Experts of a small language model.
Experts: 12 experts in each of 12 layers, 288 tanh GELU neurons an expert.
Below are experts of layer 3 (counted from 0) of a mixture-of-experts language model. Rows are named router (the router's row for the expert), up (a neuron's input weights, with its number), down (a neuron's output weights, with its number) and show model dimensions 0-223. Each number is 128 + 32 x the weight over its row's rms, rounded and kept within 0 to 255. Numbers have three digits each.
Before each expert's rows: "raises" lists some tokens whose logits its average output raises strongly, later layers aside; "comes after" lists some tokens at least twice as common just before its tokens as in all text. This comes from a sample of Wikipedia text that the model never trained on. Tokens count by the router's weight.

# expert 11
raises: ",", " and", " (", " in", " of", ";"
comes after: " the", " a", " of", " and", "'s", " his"
router:137138136129109132129139056163117099108130073181149094172203123155121210160131134135123129047113145194112098137120066117130149141144130183137086132148170168120137172133153159180099148111138128132133090164164046164151096136167125136159093069177202123171127131092123115139173128155121147094077142121116113157128062129116120136148095119134189125125132106137152113102097154147107190150077133144142145122165120183109141172117100142163106156121084110143121090104159180194118103116146114102146143128115129108093050130118108152102093204073087103125139130096075089144223134115195117174116079111107154162103119144169091177119157145110106120117082066082104070154112165124110080112138
up0:138100098097104110113171170130144088162136120117070120100105137110135151134160093107094112113105126189126082060131126125168124132190150159137096130134161194075031131084153144114080119079167091116185115134113097096122104152154079083072106077121135139125144118075155149120113163134085176083104093127144120112097101167118152141137114159133075207153099110164167135135189189103150124162134151196158141138143184131184179161148128115098105147122086207106145156105132095160098128150137098137152085147179136186114159144122107131147100164169127098153088150160108128196154113098110121142129117112117192119125166111109142123092112137113173164139100160167121196082076082136098082074054
down0:103078150141127115121139056071099148119153130096163123166128102106089139161129084092089157122071095104134192139174159151145128204052116177174155136097144085109086137128050080120168141113091155133096157103124188163114134118163061120146123154183119106156168144098150193099141141065113133162169122129138137148135138161067061132136078119176091121157166127127150163094094100103143165117141134097115169097127123118084136174144106174139153145100113113116061110122136165105105177140104165137106167081103103087162136124155150136185144159126055149113122097122115076163121128171198114122120172091115106152156150120144074190127139112093116160039119138042162126141167146104115137143137
up1:064134124116099078121136135144136113163092069108116148117179098154102114114093098213158093139150180106139178118139102184061083149161118111117185153170140132102160148132128179157135099110062234151108135152192154129153177104148113109139126063159131112185092110124148093095134124139084116165123152075115126052144143153062142106131102141077130128095161107069117121114090136154128121105136122151230151133125133096128128141166145111168143145167103139106141104103133121092109127109161149124126153142176224147121132076146139114125187094091134061128112146156118223095159122143102141123138092108109126195175167178152130109144119146168153164171148154155113117110131089132076086133102
down1:133092163138134165135190091078139112131180091125128147134121132142098109123211113220100091155155158098165136186129111140118110100098135104057143130134114120121140129142166130145113104130086146044061162116143134095186153172190128106129166132161163188172120113106087154042124086174099087143110099087108091087133141152092093071155105132094125098154138105071126136100139147104141168130121154135185158180136034117085081114108121178161128129115091135170175128138128102163115119106118150165173139088178151157094177184154145129100116114083143156102143089048132154117144068083094090150139106097135128100162161148089149124130123171152129202164149122143108143082136133142133122081160
up2:093135127170092148153127141071153105169094121125171155144117121139167170108161051084103098149124173130132075068179152179163110095070095113112151131185165159112093095124090113138096142142126151120088132178143060128163100081171118162167128140183165103111173140194120086078193094137135092102121123099116111132114090075089062126133107084155135094098141128159099100171112132098188173113159140171145196142136125087136125096117128119173059112155099085124134158191136136163137144086114120116146167144109125200165063063163113170144085174195132134087131152135088168146094151168127129131078144163151103142131200161153108119155121136153122149117093190070120142109133140166123117115126
down2:123128142129175170177121156186073102096113191105138126116101148123156124134090102185110174140139082152126119157131114116126087133061139134103163127119120115123096081138090127148136189156100118140141096154125154138134090135197093180092096122176112060111104135171108152155143130095146107130123163107189147060088158145155135167132124110118127112119137132126126144074127122155121070144150170140156110147153144142169145122128049087104092175099207124135147083079094051181153117154104102140133090132158134142138176130166121196127162041117157075055110115144165115118141131160120145150118088121113084132110084182141172106078183228130145122052205116129130132125134122127074137084169
up3:124172137178109113139109173162133111103133032142099102078130120088121126124113132178127151098111110172110165145177148119093102099142090074201113193120069095090126113134119096123132135104159143165126127206165140128177091143092141130082118095074178084153170165136087132062146078108087136141130168107147069096076101111122123119087111164114124186152093114109129130114149137160164131154129167103220126108136135162106144096093079119142112147116093151088073155131092170148101149157184123148174169172132105128169111118139129116178122128146102122061147188106092108189155108086098144170197108140108131167124094107078152173129099142097098131124066171100138102124089157116123051097172
down3:095141131142132125040157123100170135141202164114188069148154090140110145125096143146152142109106084060196163114137083134064182170111159083135143128115142118126130123130095183136070097132156071175140137139096118090097157070125140132103142126103104179149112146122102110146129126171201103138196141098113157088092138130217082121157161072168149143110071084154097138119108117150098116090096110111170117092144080134182128060126190103134154153149155149162116142112143121095145119066110167132073138116094126128109107130121190165189146115129150174127143070100159183122168085098088054127123119119153130151120162114093102102122161098115139134139164136166138086042168125147168142111144
up4:138153107125139123155146132155121115129128179114171122117103138137128169120090174144081135070087164066137154144109098105181163146124099134113137213203111103149167168134126146166116176112098131122085166096153098073111090158107107120084110147164154079120207100131169096129137086127081083122065097092168152115148180144118096077152123122122120090152106097125131157121117124122121128173134103131169156132161146114178144090144115117119073157120096128131101124097160143070116047077151089138139135114110136128197105118114143131091132099115087113149115165106146129107127146140087111156144086153147150191088046180163109176116090056175098190141142105135153155067097174126088237186093
down4:177152131143133115150135095162092105166124089133140158125149146144131136154158122128143149146085103146180144124149182099142131105124112117165146155070166192076142115112211079080142143169151093146148125144099107182094096119181152132088187109177069182081121098150082117115111102117162146116131125103105105120115121092141111162120151097153103171099135142092083092116146151088093137184125129135130122137069134146095139149124118105077140096073094143171130111143176120096097034136179178104076118157114126105086162191149101101181093129120130064138185045149103203174107114182160099168109123141088124108109176182168160101157207138155118124117149156126056115116173159156101159154150
up5:106072144050161155128149118136062177153112119100067119136137126172136147129122177193120172163133116123085118174121100111101141108160151131118165143170163139112126117143100075094112149143140138181108081091088131115123175139119138099152114088115117192146068157139176118153152082155233178143063124137097164114129110141193143144120161112097119156177127201142155123149078105137167119121182139109154081117090114091090108106105042125105070103123126152140112124154102115121153109085103132179122112188162202078089138135215181125125137157118158154131115106144135069094111097158132160122103122086084124177088147114139135070107164126110065092098087108131150146105173111080139113161128
down5:118129116136129116114171118151082142138143145059130160149117117075075066163135121184146086085136119157091111099149116115143144159118158087158177142098116129095093081087111153062105138100109121116154156105121169131147105118094134102133125128191066143156143176125083132077108152085119165149164174177165112157145123109070145052125169084120115081092151070139100074194149150078153134139112104138171145116114169150108136198194056062079106152188181074190150130089161116117140090146141083148151093178131125131142151167126125166139112112139183172146126177094095178108102129121112066157156102127119062090145139101124149093157132177137162150179092138172100150149138158130165119156102
up6:122148089115123079101188052126117101150158109120138156107145117096159131132088124134176141066071091146171110118159160159141110116149096091169159169124167134112134161147101147111131166102166136105136151142163122143189122131127115136138080098144115141137134135100167126103094126142173129087130107159130188134082152091246168171149129169101103130137064126141099095144128169135170156113083149157209195129184093176116172137107108115123130095148115145142067073147071113124116149119153079159122129112163091102097121122189062109202140139170156081136120187132156088148151103133111168114112124090106093191105141106166148098089169145176064122102095104090178092205107163099130123086154
down6:112109106186130116122122139146179091120122062147132138174153092095208131142145095122124169146119069103080116098123103070152065165141120101106164114093143189085112145147099050127167046198193115148075109108160119080129074128107148112127150168095148109128123087132153130101110091142100085150145127125151140084153118159199127094125070104183113074096181120187090114139117110137198155119136142117145064135064126132174119078097105160127127152144142152116102136118161127119110140119171147136127148128133119154151100105118164134112131120096195087097105087108138188128147080126192048150109135156167060119149185123075135105162108153083134123171126113137148153132112111122153079114050
up7:149158096132101108084082103178170165179123106140119120158146166199194082148117076176156089184111110091083117077131081150101164169108103151174160231110162143088171174120149136159118162125175102161110098152099161158096128140166149149108145105129141150117169122114085089112144046083163124131065121123135086158164105086179121106115197116174136119140087135129089143120109108136147136129108122101121069142117109171115136122099190148116091135116057129150086138137214136136059108135102109135095145145133159081134108121083141130129119130113091162149150162193178097140186147149074105128147076092142088146111108097119189204102123122170144133131130124074129149065112113115124130149144
down7:118106106148129161116139110080089205105111146076164153171130139137114120144152152145105097131124097106150120106145212179172123134112114181113136153149145099105153150123143139141126073105116122131182170130048161141139104084153109200132121136106138090072045147149114107185141083105159139126171132158122107114143113085164117157192137139119159125127080073115084103125141086140172131177078081131152158094068105115162105098080161160103187119174144092149169107091153114167120122121094131059149099141136117134095189150146105144182053094119057179149156146106134105168186133091094093179139131086118141152079104155185171138109146107116156055097106121149177148082119124075088099112119
up8:092077108113143162113138097172121088146123117112129122144133219153127101176102104153133152051144153079125112126129131105104094165115114087159147189136183109154131122120175173162123099163167175139140138112173095073100073129120119122141117151198152116184092117186117118128119108174140099139126179161166125149124123153145148039133133108110235206053102134174155130136138071112172065133121198158097134162122124114119111122127134099095131144125157159111138100106133129155131176186085104120092130183125194183106116105102120157079111171092139116168116150111085135120093118068112120159079129141119172104133157160129107138091121134153109137078096077119079185134105171189150091089133
down8:118151128168086107209099207128183124127131133067110095169075142069148118133099053091155111154144150142095175096188133118124154128059155185114141113126106126122145105105127105126149123065126103138138080155144104064211181098131171191095143167113131142143158124070108102072135130132107129151062083108219147106086152119167086111154096130144136121180168134144136146087132117122084145104143114128195147109175136078106121157158140156122112143122178133145149137091127124111150169114137124156081147113088161152156167169069117101155067105174128103137147152064108113112102141125128130079191071098099121115097133177117178150098145201149097181113108118143127165118156148143165138150162
up9:120162144134132110118098117190133175125117146221147131162153116135126137117085139160105147129147111109128148147135104096181122080177121141149139132109133137107097114114087131165135163114121122112145130146134105157156145080149142099142145117120170104173160112115142090112075173078051084122127152151182136163101121099132136062095112127087130118106079144158138119109158139160114150150089143110126132124187144072149190132107089175079100108137105142000033131141094112142119166144133171157118153141100112101108132123057133158108001112114156152141100153119130118114086124163184089057194146148134081112120154158123102080096071162097145117126144155183169160145106159094111040118150
down9:116182133095141137170129159124096186144081143116126167136117117086099126091126095163139090135091131127192094101115206159129133139090125098075122159126119141171167137174143047131160077142168110115129185121148186078086156088110091105129092130177086155154106154169160129139137179108126129120148093152097136151171134179104092229118099151124123156111141123165173117123104059105099156115162118124107111083106143065075148156127149122092151125126114128147148104086173145166114141180122134161149139102090138201183124044102126115172096164075158102129153157114099200190144103105094165141119095072112152160095174149099124139110137131161117146130082079138126164150112150085101200067137
up10:099113132118154123152096112147143122164129105097177092128148109074177144199126107143137103120134148136206121108085157114087034092124136144134101122176120137108117110111100212102095121122181147120144133109178128145120094100127096130126129172108181158125142138144112099091154140065179157154146131168154117091136064131190109158119143117099100169089148052126133076104168184123052118143074131146124157167080161113113099107068126133153016120177119168106051080121146092089160126158130182132109141144090153205166126118169168114155137104118154119150124113132102117128096103070127116060090146135120148158110126158079139148150078093155120130075137111191113109149124157104155136123196
down10:145094086044145226169176103149176167103116092118116212145105124162118139144120082119216110117065127153130182129073113123122190109178133083126148206088130120101116101158158142141150148126158220086134159153169152104097108104101131088108151132089124112143069096087163141069085150194139143123142157130155100098139096139141113133147122129142146116178127128193064162075127154125120110125176059147161115146145120127100168168180112102028118142107149078150125177177174165148131074130092123149137135132063087148166139176128120108104091126108088110092158121128113094092116111109149166099144129114106093149131165132161172153168116144126098137141134126104120126103118133091141096130142
up11:118134127111153127181190092118136152173222123067098176084090154164160107090097102120164116114152151104145145080097173130119146065153098115142097109127130094103151120099090125059104135114154170132196174137180109165139077147141133113122072143209141158163125148106162104120128170162155120088134137145094153094148073101146180122182141089157201143122104163118157097095123138184133108176126125141153132179154151207146131102157161138149134135111156113132111159131087160101133213143087124127087109102106049120126159124130137109121140143196089130148138111107157088160114151146128177094123161090095103113080132211082081068118108111121118134118194121150080104157110141050144130123101
down11:141167126107143171214052163152118112154113102151138134141006141130149113109161124119156124104172130039156113137082106125165112115119127136161140138150092135143135126148123078203126143065164108126166103187159159105115117155078147116064127148150122150166125114135127121073111079168138052150145127115159116194124172060097092114077100139136148094138153067115063108195129132164064144109116092181103103175165124118102131149122104165105152188140056101107131179134149125138129157120115143120146182097116090170149125110110193162134110098107113113098099129160157103102080142155104158115123109137125146106162064118136124132147186181147094161133086074137090125141172104170127143141161
up12:122132122110156035105106116174139143174164111094053152168082113201080107100080128114073166148099099067057107136191162118081087179171151101119138101152128126187150108081128194122196198171131155105152125145063187124114082039145126081162154127147169085132142181139121111135093088151136124139097187146085145141158116118095043134144173102146165142149093079117092079104090138143120102070125115129144156139127135106196094121100111111142051186118124127129175116115150110135122159151152124128134134126129151134111183135100097125187113135150103153127113104136119158159086128138110158128123126154144076120094119096173196114119121112114148123079144132115094127127111186104150125117145
down12:096200168114114109124119157135118118199090161168141150086153120161132109073199078088101195150183146128110093148142130087120128143075150139071116127154168167098146148093085149151097119176145138112112161181134107148176096128136116114097109179115101069132204156115115097185092137112144120120142096082167150108184158133127131129173100107133166107070102162074115111082083085165120099125126042108167117152128101079171134076134104119111136197128141093184165169184171168111133087162141098046102090113157160098137127132119113090111095132120122128117116193083114156078104112118152213097117082108093153108130095128121102142162187153109099115099095126120135136134067101136099145129112
up13:123147155134147186110180152145130114114127177158180112077170083149076143100132130148197156081124068124035100176109100158079159135169161094164102146139162172064109128047116140113110071117121119122131112141162125146169148136166106136109187099146115129139092119086132119135160114186130123023125095196186126175158154122122159107089143146172187153133126116137131123098178126055203089129208126124128131122120202133082109083165169102120124119105145115106122127131100172129158127148108122181107100131129137060167156125127098137058114145134147151142129158167125093112144140156142076106086115114088123087156130145147158109166099064085150131188095154120148123174140105130134171127125
down13:116113106147088120147133126113136103132147130182124164165130146116122217069104114118089148135128199128142130126086123118103164130143085127125069164075149138139118075125093132093174160185129122155093138124116133155122142152159114095114157082076095093112142118130095084107116079045136122130196167102186161178108152154119066144142116126152133157118155108086145128192095129144139167151122159094131136120179094145169114168132121106127178152136058116163134002134116200096119133074149125107086136182071166188126112149103092114090158106100132118152167142145088128037142165128122137102116128098097114112159145086055114061099130188111114123120105137072170125125097152110060116142143
up14:086174200156113116158161095183075124092147108178067114132181136117121100079116160193135184145112154158110145148122127095170069073149127152135100175173183112184089121118129176116155144106102095196110136073120165126130170149149143162154153128124137116059168089100126128086127126134145125096141120125106148061136132124138165136174169105189115140113128184152169118064108115109164167190121112127082170113121153130154111145104116173127148095127096101107132075100147112141146086209096180124164138140100125094135131122218123140127092118131153091168101161137133137097149147094105055134143070117130147135202104165133126127132082138199092173134125107183061122078127159152111158118083
down14:160114117112083082107075114094128117130105123101166117051064156115151136129167162127100110173070118161140134141132110133124185089109146140112108102134092139083113104156130079191168132179120074071095083091125189170171166146153131104133113109100070138104101154160130111127155106116101194180124149087121149183143168144110065166094156167129089161127143104098069120104091104132166117149115181136082103122159070123165169135163150132124116130098143181124117136063164076101060117114164133146132094116171148185145137169116105118096113120128125124124148130108072114141084152159190120094168173108180091093035140087151132105108102166127141041127140189138160092127159088110126155180099
up15:100080129127117161181129115173188107121120123107157137121157098126104129151114165138083132168107073191142113099119123158100139184092106072074161143113096111137109151088162128137149118084149095193087130149159087125143152121107132118145162074136095113172078145119134145152169101100109101115099140141097110086098164193149074182165149108161135088117072145127082153142124143122070106120083105070159116178183163158070119150105111092145114160158067112101088090110120108079120097135097126120193210085183192133153164157156157116103105129201163120129137140129112148075169135108162083210116085139164148165146133140108169174081130144077135100102207158163146102162087122093103122102121
down15:156136129169173104128139059178103138124150122149080127192101143139127175158086119151166121100081074200141125120137134138142121082172112135120088117138167180170145112074134155129140102145103173086151141128129128164064117204133154129180174149110160161190165102135089107151100156135130171140084103146078132183154084113163093147095159094066107109167144142142150134187091134132172148165170116119182135136114143151125115119103233184148119137120134125106111133138114103179090158113099098144176122130188128085147166142127149074074126126175148116076073136091127083098079102110203090127125154151134200061161116193130122152185144095117140084177117118118137101149130095109094126159119
up16:105166081140149137164114114152085145099159113118146135161146154127159090092039145118088111117077113201122176113118108159138128099126112150165179114103138177142114089148101171130106082134164159149160142119106096155137104111140122209072194160096136116154154100107097126149067099119199134095167139123165105121183104126099130114137219099129130154130107073194157058131129087069169163168225142141111116110097128166203161119089138123144162131109126121135141122155125121126166121168172083202130119159200114123100097099116107113091137133097119136081143155142144139143084159213116141074153093183127144139107105128183117196108137111062124108153102136139105121087135129135138152084108
down16:099190114113157128101181157091156131158104182158150075155093159097153171102156159141099130135122155056172175154151131141152135128161099124063145123134096137134192185182131187110100142095138134155036130137145165088077137080123142126078107145134135125106091125153136180149058067137140133172126119129135077151112164078110067123118209140147154165135159172152101119125146102112140127140097137157097117092165071154112183124157110148111116134152152129107064042102086096076136143157158109110074099137131113124099161127140104139118109109149168139106152118158125144095113146099136158186145179111165056124125090157131121139070164100163166081154136103149195089158173061131122186096102
up17:091117073109115126102160199101046144128118115105097113160131111131101169128139101136142158117075081102124106178141098124132088133123115142145087063152140109174078225105157124161071090139129087088156137092113119109171095178060218109196161117091127197102148096124139094123159091054098124130114150139138102193133106136141147157193110129196158079115141175163076122123140094074096100103127107107110123153149115126161133110154128097172137132114108131078141104120109078107122173148149145118174188123141121130137102111144112127119140125119062118106169105139110130087147094113163113134049167110170102082096147161187077153167105114126120171140141174155178129135052180139123129112141
down17:087102087090190122155127087149171098151172135130128167125106126122069100135170117131118141130063093130132140166094060072137093138104091114142154147100137130129128106176122112090143087129116118165130086108163153139137097137120083128124119131098122128113154123088161095118108194183148169096118055105143127100125149141108162081117104094126177135174126119092165096135153190179126144102137188088118133198152152146130151174112144150145101179108146180080077158107164132060163140108060102123124095070176144124162173149116112069147202144116144155155122144133146133150174164093071131086182153078130171126197137104123133077141091156145037196109118059110110155182141086106109156146119
up18:122105159171143133102115127119102148161123131118105087096116128109117078157136165121097185138148145133132111122145065118155128183135121120131139178165119143106116045143143190083084133163185194138095208181121068064152122145152110125149077180095139102155075109153131115108164136118124145128139176176098119057114113149100158131169100175168083139169143151085116119134120088138087133131172093169108172076164128141180098138150170101178040061115134136147153120146094145159160124115118094132153133139164168178116153117130057119143120155092149142176224078110079134151120207140170115141129077130221082141149120096136135114128113139078138107138105134127190153116113147115104161117111
down18:143122106089211122154168121148073151115114073095135131095109096116106104087097105122146102157108156145142132150177114170096132137142116102096052162058033144099143112089145093091095119208095048106146090144137124133108137138177119148107193087149146122138150160134122148140172128185171172146107131083109123144140172124136159151175166105141109122148095178099056116169125041120154077168140165113196133098145104113163108092099145127093115107141152085149129132128116089105105147101084089107111102105106114136085139109129138155187191073126158163129119147106146115198129142159130114121086113147186142199073209115094161150184093128147109110093152181154100134103125119148095137138147
up19:118163155108155139124147139113166109158104070129190114117139132121132200145148151070132171090106129143101125100092091153104112131135047149176098119120159125107182075052112146114096162166184186141131100133053124065152030123128127094175156134144102171126116125156167124114101114195129135056098170134107145103160129156121134073157135150103075100122080137161125128132119101107096111123155116117172090103176106172137069097121117139136129141136175115180122149123156109102116147157126083150108120178177119179147146150067176221127125137110131173168057102101100129150114150100135118153170163127172160137131124096121179155103170155108097154170196109099131116132082105124099216107113
down19:162145164181028144161142128167067087202159124173142083105134171122114149126123126098190091117098138090143167121128112129134143146070132094076160106097150147107121166081124068150119157093120059095137110194108171097142116124141124155128148112140100104132145096141085157126107205147139090108155136078145145093098132134117144141098165166143116121112131146096139129103124070175132158126178113132120142065143136098123164139082159085137172106086111098117088098181100170158136208112084124053091150127067122135128122089081101112138054058167114092130140160131105171118179130164131144125100114100108095134110125165122079133163164113070090146118203112156122185179116103196130103122141
up20:142110173125095118147125098065120112184106125100131158112154175107136160152143077117127151155107168118067130115140158093079145135077084121101140153197106058083171082117110178193160025081178100129152073150166100106078096091166189096131126129126198084060123143137143091122162097129156120087067106173128125141186083122100128132167119089130192135156115102143169121108195109137139112144143132110100155111102121140145142163148087180138168091145115104106128160130116102127059141208146143166125139148141138137161170090119124136110120066173122166088148104121126170122135149136112144128116176214149164146104129099175103182148152134098149156132126112137142132156049083161097116108115
down20:202098065037118177148162124047070112122132139158138101184106128070135118081098156116092117150143130148066159156117109152107131131122117074222127177102092119130089099152085159134144139104125066130173108090143098137106123176097181102106132141159111144170144131132169142168162123139118152113150107152141136124169085160143122129118106111140136102133162108123121151102080109148102130151165170141144146163094159110174160191160088115126088107064116120127101118166096156132167147138144108124104180099118133061077187125117130109129130176113108161115090159152139125062144155197094128115090089114068184169097144197192160152124125088172144098101063119069145079138136177135163134133089
up21:114075166124118140101097080094073132157138173113093044105116132165121158068106121121167072074127127099124120078062117106156153142101103148166123167159192116162080118169136176117161155210134119168120106053143107083132137132181120076083162142116188156113103111128107157119159141126174087129074131137125128131140089100127112046129143110050151099125136079074102113169092121156143121141189112139157152154140132098129135069138110170152136109161126185094111118126079184169154116106092146081159152103116098140148119119085115111046177148148131131131101100102176106149029130101129148147127154155134122102162048148147141144162119167114164111134060113143145122096157156170129129104133
down21:132132076090123110132109161128116169131156138096109134115142146124107128157133113098085183124077158094098120192117139161151136143102165124114121143119068147083085095074114084122112166168123137062097090118113087111161112147165128132143155099118131095168138129096144180092149167071172140125146151107075128144135151093083149064146109144174147094125130108150057129024127166112051137118163135137122112184171057145119146196135107092174107128099107097093181123082119145140145149196126114154152126117189093137159111152126098173177100085117121147192128121218123191121090137181101141118088124096164154116058142136151153123060136117158073147131173150095078159148162179105144107132169
up22:117175147148153110172131203044116189142126171171126107098171165176177131165153139108068128105146151125103127127121104132107104152114083158124137094133107128124127075166154113137097140162156162198158136118121089131104098108054144104151099079101140102119133138117243097125126107151135139148133194076109147109132162117163143138118110134174245101161157127052179148158122141118165088098079115098166111166138090113112132145125146139079100112079136132125071136104175153150115190124121114122106180127116114141115172144139128109110121123152119094087165132148135134149106042037083100147083101153110159134120145161148151117113103073127156200110078144126156101136084099147157161108081
down22:067116119111126096108138144161085135101101081135154082135171198110108102113179152097163144108136153150147139158135136114157119163157150136147076112098181138078132129134158183085088178168167111080040117142126139192149132190096146122108152080147148118080174169136097067095118084123071111160119189095092132150152120147106118048174082091104124126129114128019129094235121176139117078140124077134109124135159104142099132159178101135079172152121148119146103131140116186127117127164123118154124120131140144077152100137106133097032136140116183124172145149117089158130122132199138150130157106163137123125151105179090164113089095140168139136131141100160110149159133130104129207116145
up23:093150122085131166165083144102102129036174132048190119120132140135080166139076157083130128126103133135150176090139116105122109122158082075121127131121147125152118198139126121176121141145153162089079134097103086068158114110170116126085184133115188138167132150145174112147134195125137143111137099120163107120081122070120085115138165110113113154115124075155112100145113105155135128087136083163133092162126139149098096103135105089143124154125114113151103168146102120074156123221110072160153106102059137100101120089117114177104118138076126111174156090169115151107148116187138124093140148174147067079164194093123139036113136143121222121207120177129163132112167173137116161126150
down23:163119123155110105121116128075126162111073074103134131196187128125091180113126133090108137127087124152068153175091120093095144131086125125168101088164171101099109180144143130175139112121090113091102092131117110099095124199151207131105165117121178161108163146164103141093142164171106125131163098125111132163078154062091120163081123125126073102121176042201190145137122149102176121130138101154164084126100135159116110113148114140108186168132131143108142091188132115144108094142141116148152102067094098067153110085209109086196124175160169144119117087121157144179141073088162094134137135140064129142118141113159062187132173149124112104136117091132175132132135166116145177130074
up24:144138172151134156122144068034160120103179094129105154122141079139108148123153172073154168146078121113145108190093148181174147102129151141100108137093111094162115135158124125098136120144107039085112158149115131127177109096111129112173086165128189093119162119136158091119108099103213078118090118122106086126061149132111148143107120189132166075104080134153148160133098135140088101117075153096168154131131128061149104175144132135163103152111152142152101127079113096134085132163186067075138115150151114171099135049155183154087141129040129110107130105131113084193139158145086165141104118128132098154085139096106174134087189116121194084120151148091163120170134122107137148113185
down24:122170137154107129148149197146090121148190147093074166123089146143175120108160163100140128163098138128106180150149103079060124104144114135135109130123104060123155109138101079100153151144138117163124120142084100141116113127096156054170135091141094141132140082138143196157121096212129125135155096092118145072180167146160125108140194123137122159177140178092098092175097102180160098134165162102133160137115127147085147092127114095077168041151134131134118144122097134141092098150147136145090129177179141093113118165108117111144133168122138111153114144086156044075140103135127109154149179072158124121185142190127144086141146106180211110164145120170156112109072146221179119093081
up25:156139144126150074089095131131122102157049113161149197125062150147175101083126123171145167094098143121146085103090099119148091196149088166098120081152136113122146109122121114140078112115111162130153143162130066106134113133122095147143135146138131217115087147174129156112089189135087140143117137094143113099130184133149124101118097173172094114148095181145184050125119132125137172125127134142096148144122119149107121092107110144104170079076141154046190134083118123129187139114134156112104144134131148146137195108137086119100097178110167065055122114117077138078146159133096123130155082069120113098133033118177086070161103192177129122092179132132142147150095160160155095075133
down25:079120148151086181127096148063149120171151151156156087079155081080148127100154130093133113222159155228122118070163119139159089139075135086117171143136166112158112093129100098105175171142123102162155129140191180129096222131163118145107140084114117089130121133128128125174158102086166148143098088143151107138067142116141118161128147097123094125188115091110097178108110178102133085168144107067109097098143132118081199169121141104072104160140159074137056103138104080125104109156120108115117115102124088186130125046097104136150103105096097122103137119143115136130132153168136111125112155210112090171181145091113181157163128132180116122157117149159106121154185085127101144153120
up26:098105149089100098102106165146156142139110132157099153135155078115174141157141148089163127127111105091112135139175131143043108201096115221152184135123085075131121170144126135102145105143099044118136118154124083134152135176089141188153119086130164159161070124151194158105130057151142167151131137136081163145156107172174118118171168106218126110141137122181106087114127138150076098151126118172126069168141196121168069098100125068174091156115121126087136134123135131116119129118091076130159137100144187129181105077146118150183156152109166103177070110163114132156135084151123088101071090089104129118091152165113116096148117139156102105119110206091135128110157158110160152157156
down26:145148075127155141104141136121146096152119086080093155191138080094083131102157196084146140123078130147142149112131133118148143161110100101203103156126147141128201090069109126160137182161118058143150082136165168136148054181143130130115175121113111187163155146120110168149202121123115105101142155131146134150174134127092102163150111071125172145139121156102180141102141118131143152111149187090112180156105111181155123110149047097083182101139166112139038143136107181113197146104140144075125144135058089211133151145077136085091095122102142159087169172120152158129104123139161081100189122173118114135193155107112154158153138131116171176126132072115157134120125130125129098154119
up27:124115128136101140082209132127126164182104142165120095109164109104183107148115205152150150079138137150084191119149172104119147136161084146169174099134146045113085078193117115141088058124124126103163197103179204122164127178164103156089160090121112146095136133120112132156111161147177156123173165146126138150144124149096132129125133102080115150144197105135160094126119096130105090127123116161124107151171122144088143098118122115144106102187112088166119172116123206075094156153142160208126149152101179117097146147109078104133079163128128092157134143124126151181071088151106131154175148104128096086102134112061057094149120112076112135096125140111136202095113140113203115126168
down27:100167127090123127126105095136161185139125154145142128152142106115000162105134141061102131151136052131088055164123154146117172167185126159075161134121137133127061159159139086153126105053119173132182098146137077112121118157143182100159129116101117173174104074156154083129117117057132073119110133124135158156179139113079121132114111155109139117145139151142140155122136102130107130099110141156166170111126139104169126077184109135045059105097120153111198146121135093116130141145163143129097178127119122159092123172146129122167130122119122109070138084187149126152123199139121102122124069106133130162169177131110128091139113165114138120083133169172080123098127150159136179189107
up28:144105129142136150149137135161083093103105138117117173119096116129116093086087125135104143126104158122174116124170172127126111086193161118081169145154101134139114128133141097107135170169171100114130174126107178140121089108145203081092163109105154144166126117178119150127146175129141134096127226173132130022087171065106144174100129113165194119126118165144119133093167112154162187067102182174132152120140195131119096112118093058194156127122072143105187106103103145106118126159093143155123133096106132120082088128136150113168152123059115142142104103090078118071126108156112203106182171101083138093121145149153110073209170074137104110120151073157116088131134175146135143133134
down28:140161151119080166123130156086106102110108135133078120117154102149080189146137181206103180151135145163112109142164141081147095131077122123099186136129176126115121104141140182139156070113126100163180095095124148134086125092176130077137119162073045041122158093136132167102091135126184117153093123104109142070156173164119163199116179150121153112128155126078069180137098163104112115137101094095161138165119089176086142107149041088106126116156132087123093143153184115090095145145153123118096097160162124148110148180128128125121125069181135121153076154129156078182155124109134162125139153098162139153084151113060147151129202094146166157126110082120114124102145162064168153109139
up29:137127151113111150121107111129089095101167059150120069127189084111142160120141152116154115131172166156164100116148117092107125113117144110159186152108132079141178167206074117112167162120116063131160105062106153135088151175116194123138050112152122072096098134133125112156104090136113066160147167110086149134115099100070140155115160071158112132172078077143100148130127206118108122164131175145147111109110066127113074169130141138153126200187165170125129165152113104113132183134140114085154151168165121133125122132109172140099097121138176076074175133202079175133110094100089186100134172119085133095115112071094172118103152127104117142132138150112139066090118161143079165088135
down29:150142163170112112129173160109113080099118080194108167088094115082121159152202125111148181100084049089153091155106138117085153125138124168107079163119164133180156160099111135094116154109095088126216130124137170122118137122214134072101091124151172128112144073132116116190150104168070118141138099131129149141144133097134136158122121110129116133102146132139151186114108143148067118132171203151090093142132089184106132134134175173132135130115124112163153144099093154145112091134096210118147113095123116127146134198114131096171143183032165122128173070091124168086140093154120164101099138140106142201139160120133104093165104164114103165091199144165143109090135065117153105094152
up30:079119160100055139092105131149127084171170138099157159146095160127105160116101164144032114106121132138167079164101103149062094133126109095089163135133126117081105147132132187114137142115119110073126207130106143099110124157142163108104058129066214110133182140125160209056132153133178141177139156148155158097128095163143159098139141107135113129169069139139108210126136156118110114090134113160163080152154094113114163131118112110125131093141131152145150066124156133169137148135142157114151116144111143139097199137087059116100155112107074112145209111163189158098153132102166146111123147104097136126109129118139147141133112191164072128193136161223138130124103173164165096148131
down30:190146114098121170109154129117166129155144111159083143143123125128170173139143142161145205109154101118053130116156130176131126131085162150128173102119159191146127132142069136075130137134074101136152179160129166078150129075180162147117135123109067152131116120130129161134114170165095139145153088043130130084131087141144136150170056132101101094155116085132123095158068118155095103107168157108107156070134125204164105140177083121131095145047086083034107130162143159124127132074134120158155169181155101127125141074161117117103106147139125124154117086156067104115212145189152138082169157123142124084143119195102156125108125100101098099069169105139096100115171151104149107134089